Weights of a small mixture-of-experts language model, trained from scratch on English Wikipedia: a variant of Adam for the experts, 439M tokens.
Below are experts of layer 2 (counted from 0) of a mixture-of-experts language model. Rows are named router (the router's row for the expert), gate (a neuron's input weights, with its number), up (a neuron's input weights, with its number) and show model dimensions 0-191. Each number is 500 + 40 x the weight over its row's rms, rounded and kept within 0 to 999. Numbers have three digits each.
After each expert's rows: a language model's description of what the expert responds to. This comes from a sample of Wikipedia text that the model never trained on.

# expert 16
router:450468511564530514535558462486560537532515464511471495509501489438445535496512472506520550552463477535449488430497565527472507447442497490441532469558490429463477455446512460459473519481439473466443503451481513423474501456541470533535491454461475476426528526454471537443525518533492427555491462477474453475567539434481458535526459529430509535548441550461461556574451463525442530528473550436438506489478578540546521538527468550474474454517461487551523496491536502541429460443515433536538457471433473545444453507475449545555502496546494463473526436445445545470524489513424536481
gate0:492417552498538471528447514465499557550573445527517460522500452538529545486445450524451511485481507430626426531477496504466520506506502487461497529499501516483456577462557476531481467534501523455479475513503567454578532483455512512494508509463530475479500484541494454516503524499489482513516418420474527514506530558490515467491461429528531560404449489536477443516495580552547588468574530509490479443532454529480472488540504442448471435507543453490472466537509455511516545504519477492568509478485447472478513376492459406460503482468529555515492572579507413543515536493537528494
up0:584424448484483479483524446556461501504529576425543515480445510514468501512448516492493532520534486425435491549425490499549514570574534410478591531553501488437550502388462438510535476528474491473467508449459595552466564484468466442501501463498472492624565486504464551511525463519551517550543529498499474507499498495517489482510483535486556487475516516518512446491502481519499483500527463527487450469491450446497536485463468497464520477525522501485470490536512546572509500502491455533549420563416509554457521524544479513532483486491618491521482528542525489520435543460449589500
What it handles: Mid-word fragments. Short word pieces inside words, often the second or third piece, such as kit-c-hen, Dynam-ic, transcend-ent, Kur-ib-ayashi; also percent signs in tables.

# expert 54
router:453569510507435500440487468460532545543524535570590507555478571488480501455463442546471501545464463480423579534478505501489556436445537473542474508478516558571499525503466439497494432502431498511524466530506491512505569472450467546526536535463503530467505508507575528564418536462469497543442437511456475503532577470444449504523498456513485497500512490475463520522472509400524439490522483509547421476466499452485446491508476513560503537440431502454449576457582432489509535508562481549497451480449519550499499478534482522465588470506514515538534480490438584548498475544474494537
gate0:529554472489562503600500553472464452515413478448532553526513593497466455501544548514508534501520467455532478529479515462493532505461554519463546535420464528497463444426456470591516440473522401491540463443590569513516533523500517436547510555489539489511540495419527528467510544458490503518480480472484540483496423550496436570520538495499460472453513483570450500486461430482424488503478466484439601548438560512446473453471518519457529529543490525471488465494461527534500523522439447519537436482536464518541516495431472467495436492452465548575486505497504506515465498493497531520
up0:513433515539460453484513516533482482449543520521488491504506438450478519505537467400532472498518560555536489526511428487587528557527490482531526494507464556458573463533500480515542539560548571490512538562523475573550501453543434491478440534559463573443547504556540489506469577611556554484486496447522489518435439581560575502549501521567506505485570472532488485530534462490520501492589492533466445495548475537512529470491522480459495526504514492496461593470502443517520485513420594489525565506518455549494539441469524465555477485479542464447489449478515497527507469521502478541
What it handles: Determiners and number words. Quantifier and article words like a, all, no, one, two, three, any, especially No in titles, table cells, and names like Noel.

# expert 42
router:499487498556555482468516487555552523524520472488465536538569522466457514505468503492498508534465489505459499499478586555393544447499506524500512463530527430484434491427548456516494522479489493505440493417462502464464477397500534507575521459444465475492544524493524523462542525553480415585514463446506467492535532445488406545544434515424509485547395566437483523556534474508493503494485512460486503497552516537576453536585494527499452478513518484484476468503544466504454509470490453538530506428435468572445467534434452522540517534488484461464527455483465548500549453476417522536
gate0:533431504504534510463482453500465509537477485531475565589490479486482504556431564443541518473462500469478473459558493549558465471559563545531456458467501489517537472535493555537563502504550474509523510574514487477517488606400512502486479466576480532504518457501540509465513491565543514435500555484518542473475455534535498420480549485516538451461477462479497508481555520536448453520522470486467464552521544543530515487482496426543469497520586459504549450476483471448538613448572524458552504560513446435558582472475512441569485479422410520513462502476514483488452470518479510486
up0:406562450505475531494528463500503516500523513567566421494511494459522452435580476521477464437484499583511542482503519553466493522489453525485518512459423498535498464488531427537471476504519452437527557499512468430522515518534414482513513569536538519488441496509444476544509451502473559555530476491432466498502565480489480519470460478535508518548515508541484517491452491512575423396507470619523590487456425496454489501502482493477490480498485544498518554543458505560598456561536502475472537528514579560483469497490516522523562566538545577547553447541489474517499519501542495471
What it handles: Of and pre-. The word of after nouns like Gulf, one, most, and the prefix pre starting words like precincts, premiere, pre-war.

# expert 36
router:425499519476501445572500474528534525483534485566502529549488522520474525489510411535548507515456442473460467461561465568384517451431502424479499540544532531430468489482539463440468561491465502423468484515465526473419475431568465591549472513443489440492510529418519529449537521545459467567520456492460486507524539473506496572532487482490542529523476526460442523552488447488459510548475514471465489505467496516482458565484483559496474474468480455483492519464595484531455449490537454458520458486452523561453495463447507525530470452541474499436501442522476545461503418542488529577
gate0:438482519516487527555521531452488519489552491552513448473506554489558494553458523594479520557484568491481507489447497485514476477450528530513557516457518509509376507491523471612546467442530582532441550518473531485465492463518534533499540394484551494535443473506555513480510542527485474493507535435518500477516565521497496461500455470449522441458581492468571522534493484462580487558509452523509531501522429521555499566502535491516494563478483589501502486441572492566515520527481524457468486516547495490511479527515488510410476590428482527444450473524549420472565531442489501537
up0:478482490516461432474507486510470485511542510474462483482490493527479493498503471475456531610533503466523427526486528477548513492524479494554454491497419565554603460469466541531512501489476403538448533495461492532516465484416504443486428573482453570478480489502437424523469487480585498437484500478478448486494555548431519487458466535510436471439467470499510526500473505500488484488601512477517531529555481485525487459406546446461410480475466539439453504457583550504514500526477521458563498521565482517460483491540536391476567395541471534508463539483495522495468500500521547466
What it handles: Quotes, capitals, Thai bytes. Closing quotation marks after glosses, single capital letters in codes and abbreviations, and byte pieces of Thai or Chinese script.

# expert 39
router:447537474500574503426554438513533567587510519498531498551538586535510567438462423489427524542534485479501499498486510513546538538507528536507498491554473483517471453558433472489468429461483551580468527500528537456538518505525472460425477440552478525472535457521571551472498638483483512498488514467447482497498512483460509427477443486523524527445516540515524480490513439477477407500480529490483450508424464465462526511463483490549520529479462442437514533461535446413439541480448468498472500492460539473446516492536488516516555503540525475475481427497518474521396549533455503558
gate0:539485512491489525462563523469562508531426506519457487516521473477472448500495467450516496489490386458503484511529535515425540474501608455499516573415495507455518470475514540474435471536504467509568586477481511531480561549499476446479535503448515478433493462447519440425496491426490483488455445544475424472581501476468529456453539450557560528510490511484495511504464437518537549521503578418495512595488479527512469473507479572510539467505444498513494464489530520478478508517439481476518470527473516532458609485388411492500447495497503470447514436533413506505517508500501515449
up0:512476492418477502505494501502501505563457551452468575549547530517522519544494510538550518518573505499470478518495525507451586486506556497473521506462469520530510472463481496582521541461534544542483438486525459540478482498496503507536440410504442607465535531548403488483470572509551498517496463494467519462550519485493507531469527514510567454475511472490456584488488526511442531451438497502412602492563501520473453475437492501478518556555538555512531583483575562502522468454431492483407505460472456493449497493498525495503548579461400491499531422444530497529490445461541524502
What it handles: Articles and possessives. Articles and possessives a, an, the, his, its, their after is, of, as, especially in "X is an ..." definitions, plus table pipes.

# expert 28
router:502495440489494510488465510481437493550498443504442556506444496520472492588483502544520504446524519480553488507518507482535623444515499560532489464493525526459487467567539485461488514437537514584562503525514431615513490531498515507494503509484511493536432498542536534505503462499585586500497503485595548523459460502461532475477522448516487485508524468477512454433503518561509535461482448538540505509536490521502466485511583465426479524501581505515587542544482499495526537498494552563390423530518422446501508475497547421474526468477441485579495624492552501481504487486511470529
gate0:486404541457508496516531465471480489486493498490495503529482475491462532516465528561468531477518530473481512520490450559462506533543598479522512501458569454455490548495516464540557531485563529506604464432457453438539464498495515474507506460440434532518435511494483485513474551506520504434527453486516496464538528561455519570480477471528526488535464500442545476528452433533458538546499482460408481494479470525399534577504508552434500486493536484500580582535542543558516563602554523607543442508543449480466496479543485574538480529468456455538480551448495519533543533467508483541
up0:514458491551556507499493525544476529542529518533450547588496487427535519497440511493492452539524540484426476497483397496520515445435565489570482586485512495452515514489484455468467534484480506569463538457588481494489562482513447485469431492520541441500525474441456441550485517485520449510543447452468491443528604460482440480462522479450460561423464476513532448527485479462490479536462487464582532460498531473514447447517536478515511564563469542498492498444528466476532508530571583510470483532521476439505477471460470513523517523507420530489550451472544489483456576506531492387
What it handles: Headings and field labels. Words in infobox fields, section headings and table labels, such as Authority:, Born:, known, Championship, Review scores, Event, members.

# expert 52
router:499471509509524494478545457486539543555545532458488503541521557482468572505519489509512511489430489595409475471512588567445545455488483514488541454563529444485491480461526485513461543492465499475493514521456494435486424527496483537535534428535464435459556579513527564448511537476493468559528504455473510464547562445472443538547469476479512522529473550437481517533467489515475487556510531493474508463482533503568467519544522558478510546448440461591527439511546450521470471521551454519492541472453456499455502627442447548531461501561472474430567438475503560489487533516559509544
gate0:453604551484592500488546508512500567549523527408452467448533482414462376477509476533493503505492472525452480526504487503471476509551552456527444500540464500580544489526496499486492512502452488501454534469491502504552481560526522482440457501524573543559486499495468477512508544440538503463518521517534423488542525526440526467516427530501551475500533522534533438587524529527507486465455536581458554511507518473465602503498447543488452493421457443488420515521481473517483456496468533475561543487469452498486478500505465485480476432513381460533532467504571512557534454471476562507
up0:455480515516591464443431533544600478509540561448499497450505454519443503468517572521506461500518436505493523545473460517502531545604490498516473537462559492475530501500465595434521488416498493558501487529530504489493460497561521410530452484481468539527504495503519496479494477532537560508472536501488502534481445559506480451521533568458497465485454467495446547522536519540498433445435532477523475507471538430471533474412504508542503541553453478550477460456499499451490480478513467421532555554497421513445448465561533574483477490431507472484524526447493498483457427381472512456
What it handles: Prepositions and table pipes. Prepositions after nouns, mainly of, plus in, for, into, about, as in Bishop of León, Place of birth; also pipe separators in tables.

# expert 56
router:480428496524531530508531457505546568516519511574491535565447474446505505586496454495524523533482504506444471392506551532497571459429454490473539464511505487486444478499489469482496560470460449454439511460438504460454517457522462450494491488513489507439489533493500524454538577539523463565513440469496492460528531497413508578489514514501502542524478542478478519569433506538439585517490554501459522550469533494539454538519510617483468485547457489545477505501492394601477499452524452480525487478460430489471445450439440550510552494510514496449552467461485548461538530544449463475
gate0:469437497452563545497512509589484438451547520402496461526482494487448505527484555526525555506580564517468577492488424518453483547464522447461527546538556466514527502542458485529593506454501508521432505480449406487510501610468543480555488523564504612529408495446488520516526471506530462536524533484454531489498528463491509494506494514502456476547481521455569503432538513534488540561480538446547493428457484499503524499548527531489481438503452467536483560487550487527458485437563499480523476449494446547526500510543484488545552446479517534455545528522555527470567468541541455477
up0:476526487524497544513462529543538562522443447468518524568495479513445464508521495498509483505413478529462413483533483466441498560472513447481514531464465543515504571488460528481492458479593538563470441453534474503520560453491477476520432470480521493456558368453521465460471485449474545495459501526485564540470444453524617520524488482482552478555539519497472499505517469474512432482496456530482503588528527447463548531497620503494563539535548548520527508460477524501503592598460463475441481543507500467495508503552465462459558568491442502491537521459479533501484516439474546500
What it handles: Word-final suffixes. Closing pieces of words and names such as port, um, ates, ium, ield, as in Williams-port, Goll-um, governor-ates, plus zeros in tables.

# expert 3
router:458538467428539435474505510428513484568546458506500484524504559430454464559396452490474482516479486513550579471468524534506529469420467546464517567483508439499458451484414430483445507457492459519493451492464438479471488503469496584494475454552483583489536540499511479418527492584520435553509458446479491553566493422542463547475474513464512588588469546509481550538466493498510473515537508486530465517477550505461483445480476479512510489590488470455487429487535441476514544456551490557514524464441501548456475566468493519542501505543486432487516465457487489530521542499456519475
gate0:478493462466506490529455512422440424428506462539523535476561576464432526514443497476447441458513500551581559571503516474549482529471486519559514571525517436541495499556462479485501463483467466488475445534485423511473516554453493564530543530563451565480560492518480495507458463541531437527472464465499482527469513522488420493504503499517496577583508526548477479490479551457568474392510532534544415564485479506478505452466484438501640542549537479439480468537534556472537460503524504504459563477529509558521516483509481469475504472455538459553517460531510476505559473509506514510
up0:501475512554493533487571471599553552493509525518440465537498438519501519500539484494539527570456551456424487430508455478478533498546528439444491382501509560500532555439541519484489498525482533496491545464475533482536476446518457468497528471482495440549461470453533512444461594449478555549512585535516504509539516525489546514506464531457558445432466530465504486501488481498444529581530467439472530431428516493506461570558576526511437474484428490601548551487456434556444544527509495522570477506483465476448494471482509533493506509530484523458470475449496554481476505499525446553
What it handles: Mid-word pieces, conjunctions. Mid-word pieces and non-Latin byte fragments (diff-ic-ult, Japanese, Greek), plus single digits in years and conjunctions like that, when, because.

# expert 48
router:466473564507503505544531476480596553514487474540493510493541518479440518525503426524555507512452484538458485461462582541449527464450527511427536510536497428456496473464523464476459488510455469457463504444474487457451562434514493516557514446454469474423530524462474546446541544471489443542498480474484454483507520446464443528483480500444530533571443541488458547544475459510457536546535550462442515500515565510560508504565470560476426506561452476527532473461549507549437492490520461528553427470445445546430436546450472543535450481519493439460571464465485546441549477541457534466
gate0:504460554466481438554504571578512442498496502487469448456469441485541425518455460400443523623499505509433510491477516445518565494508501446506477487529500459495464416492486541528506553410493528524488548481495483507539458374484511424449496499460517535419522445497461553531481493463499501447477547461574562487468514538551553479514566537532492483518472497530491510530483442471465483525435505458503566469546461441569501489450524523494585414516473509464509505529526495455454471513471494505470541561461454517494509492495463500476519489563463533510506427484386514515494505470470480483
up0:508499442492502444463491496480411477519527494525520408487565537435537573486526530473549499482500533521441494473537501511576575503440457562490473517472482537486540485494513516487448482466491531563466491498502492523476519457576477514554478486488560616535455508466505517517539525472508429496530566482550484438502588485486511458465459503528427556486486474557567526535589506509587505492554494538467528533510434489543542549490513479470463462454519610583500445466548497521495562510520525454518549468454429479515493504492519467487498459445498540522536540554501485500650517504527521464
What it handles: Mid/end word syllables. Vowel-led syllables ending or inside words, like ay, ow, ion, ess, ain, ey, ford, as in mentioned, Iowa, obsessions, Markham.

# expert 60
router:469495530545537503498517466505578543527480467521449509528516502485428471501507433515554539524482502505517489434474584568458515459448519511395545493509486475461452512459547467477504468466447512480452527426483523459489498521524468548534477466460483470424544541468521539449514513472466435538534517448495420464565547437480446516485434477457508513546482539503441522546516448532450495498430541450467462512522578523537477547521446554495412487538465467584535455472539536528448480455525471524520446463440433549450488582476439555519485478522501441446538437475450512473534471507508571564
gate0:473541528545427515536499451529497486529519465444538492550526545518488473465517516510512453465490520511507443545487442459432433526496573540505518476459514498493535536431561490545431482515524478488557477560493435541501557496535472522535450511504537495508503460466532520436502554471504422486491491495496544452486514510523546535470454457422489475493478483556414454595542450448465561520525472385609487523562523457517515463532539439498435536536529521504462510491471548596543492544513495510487433520552412478505534458443506470497576502523446478511580518477522492537524506607537482466
up0:452473462539479531490463549496418541572430573526487503557502496610514548509461501558460479547508438503439504511493523518573510488526579528488494501511500450506530517553503515469477375476498487558483461461586550495503510544454481470507535541502458449433540484490501504501481556455485498505449462538455564511527447450546540546506490451600518421525460489522481499549478512531459459470553491463529456532560502538505473466529527443544536540443524478455573511464436507506460559498525480403445455521554501439471523496515517479449527534518468558495477487587522544539433508451524502525
What it handles: Business and mid-word pieces. The word business and pieces like ing, ab, olog, ship, over, her inside words, often in sports score tables, e.g. Clearing, tables.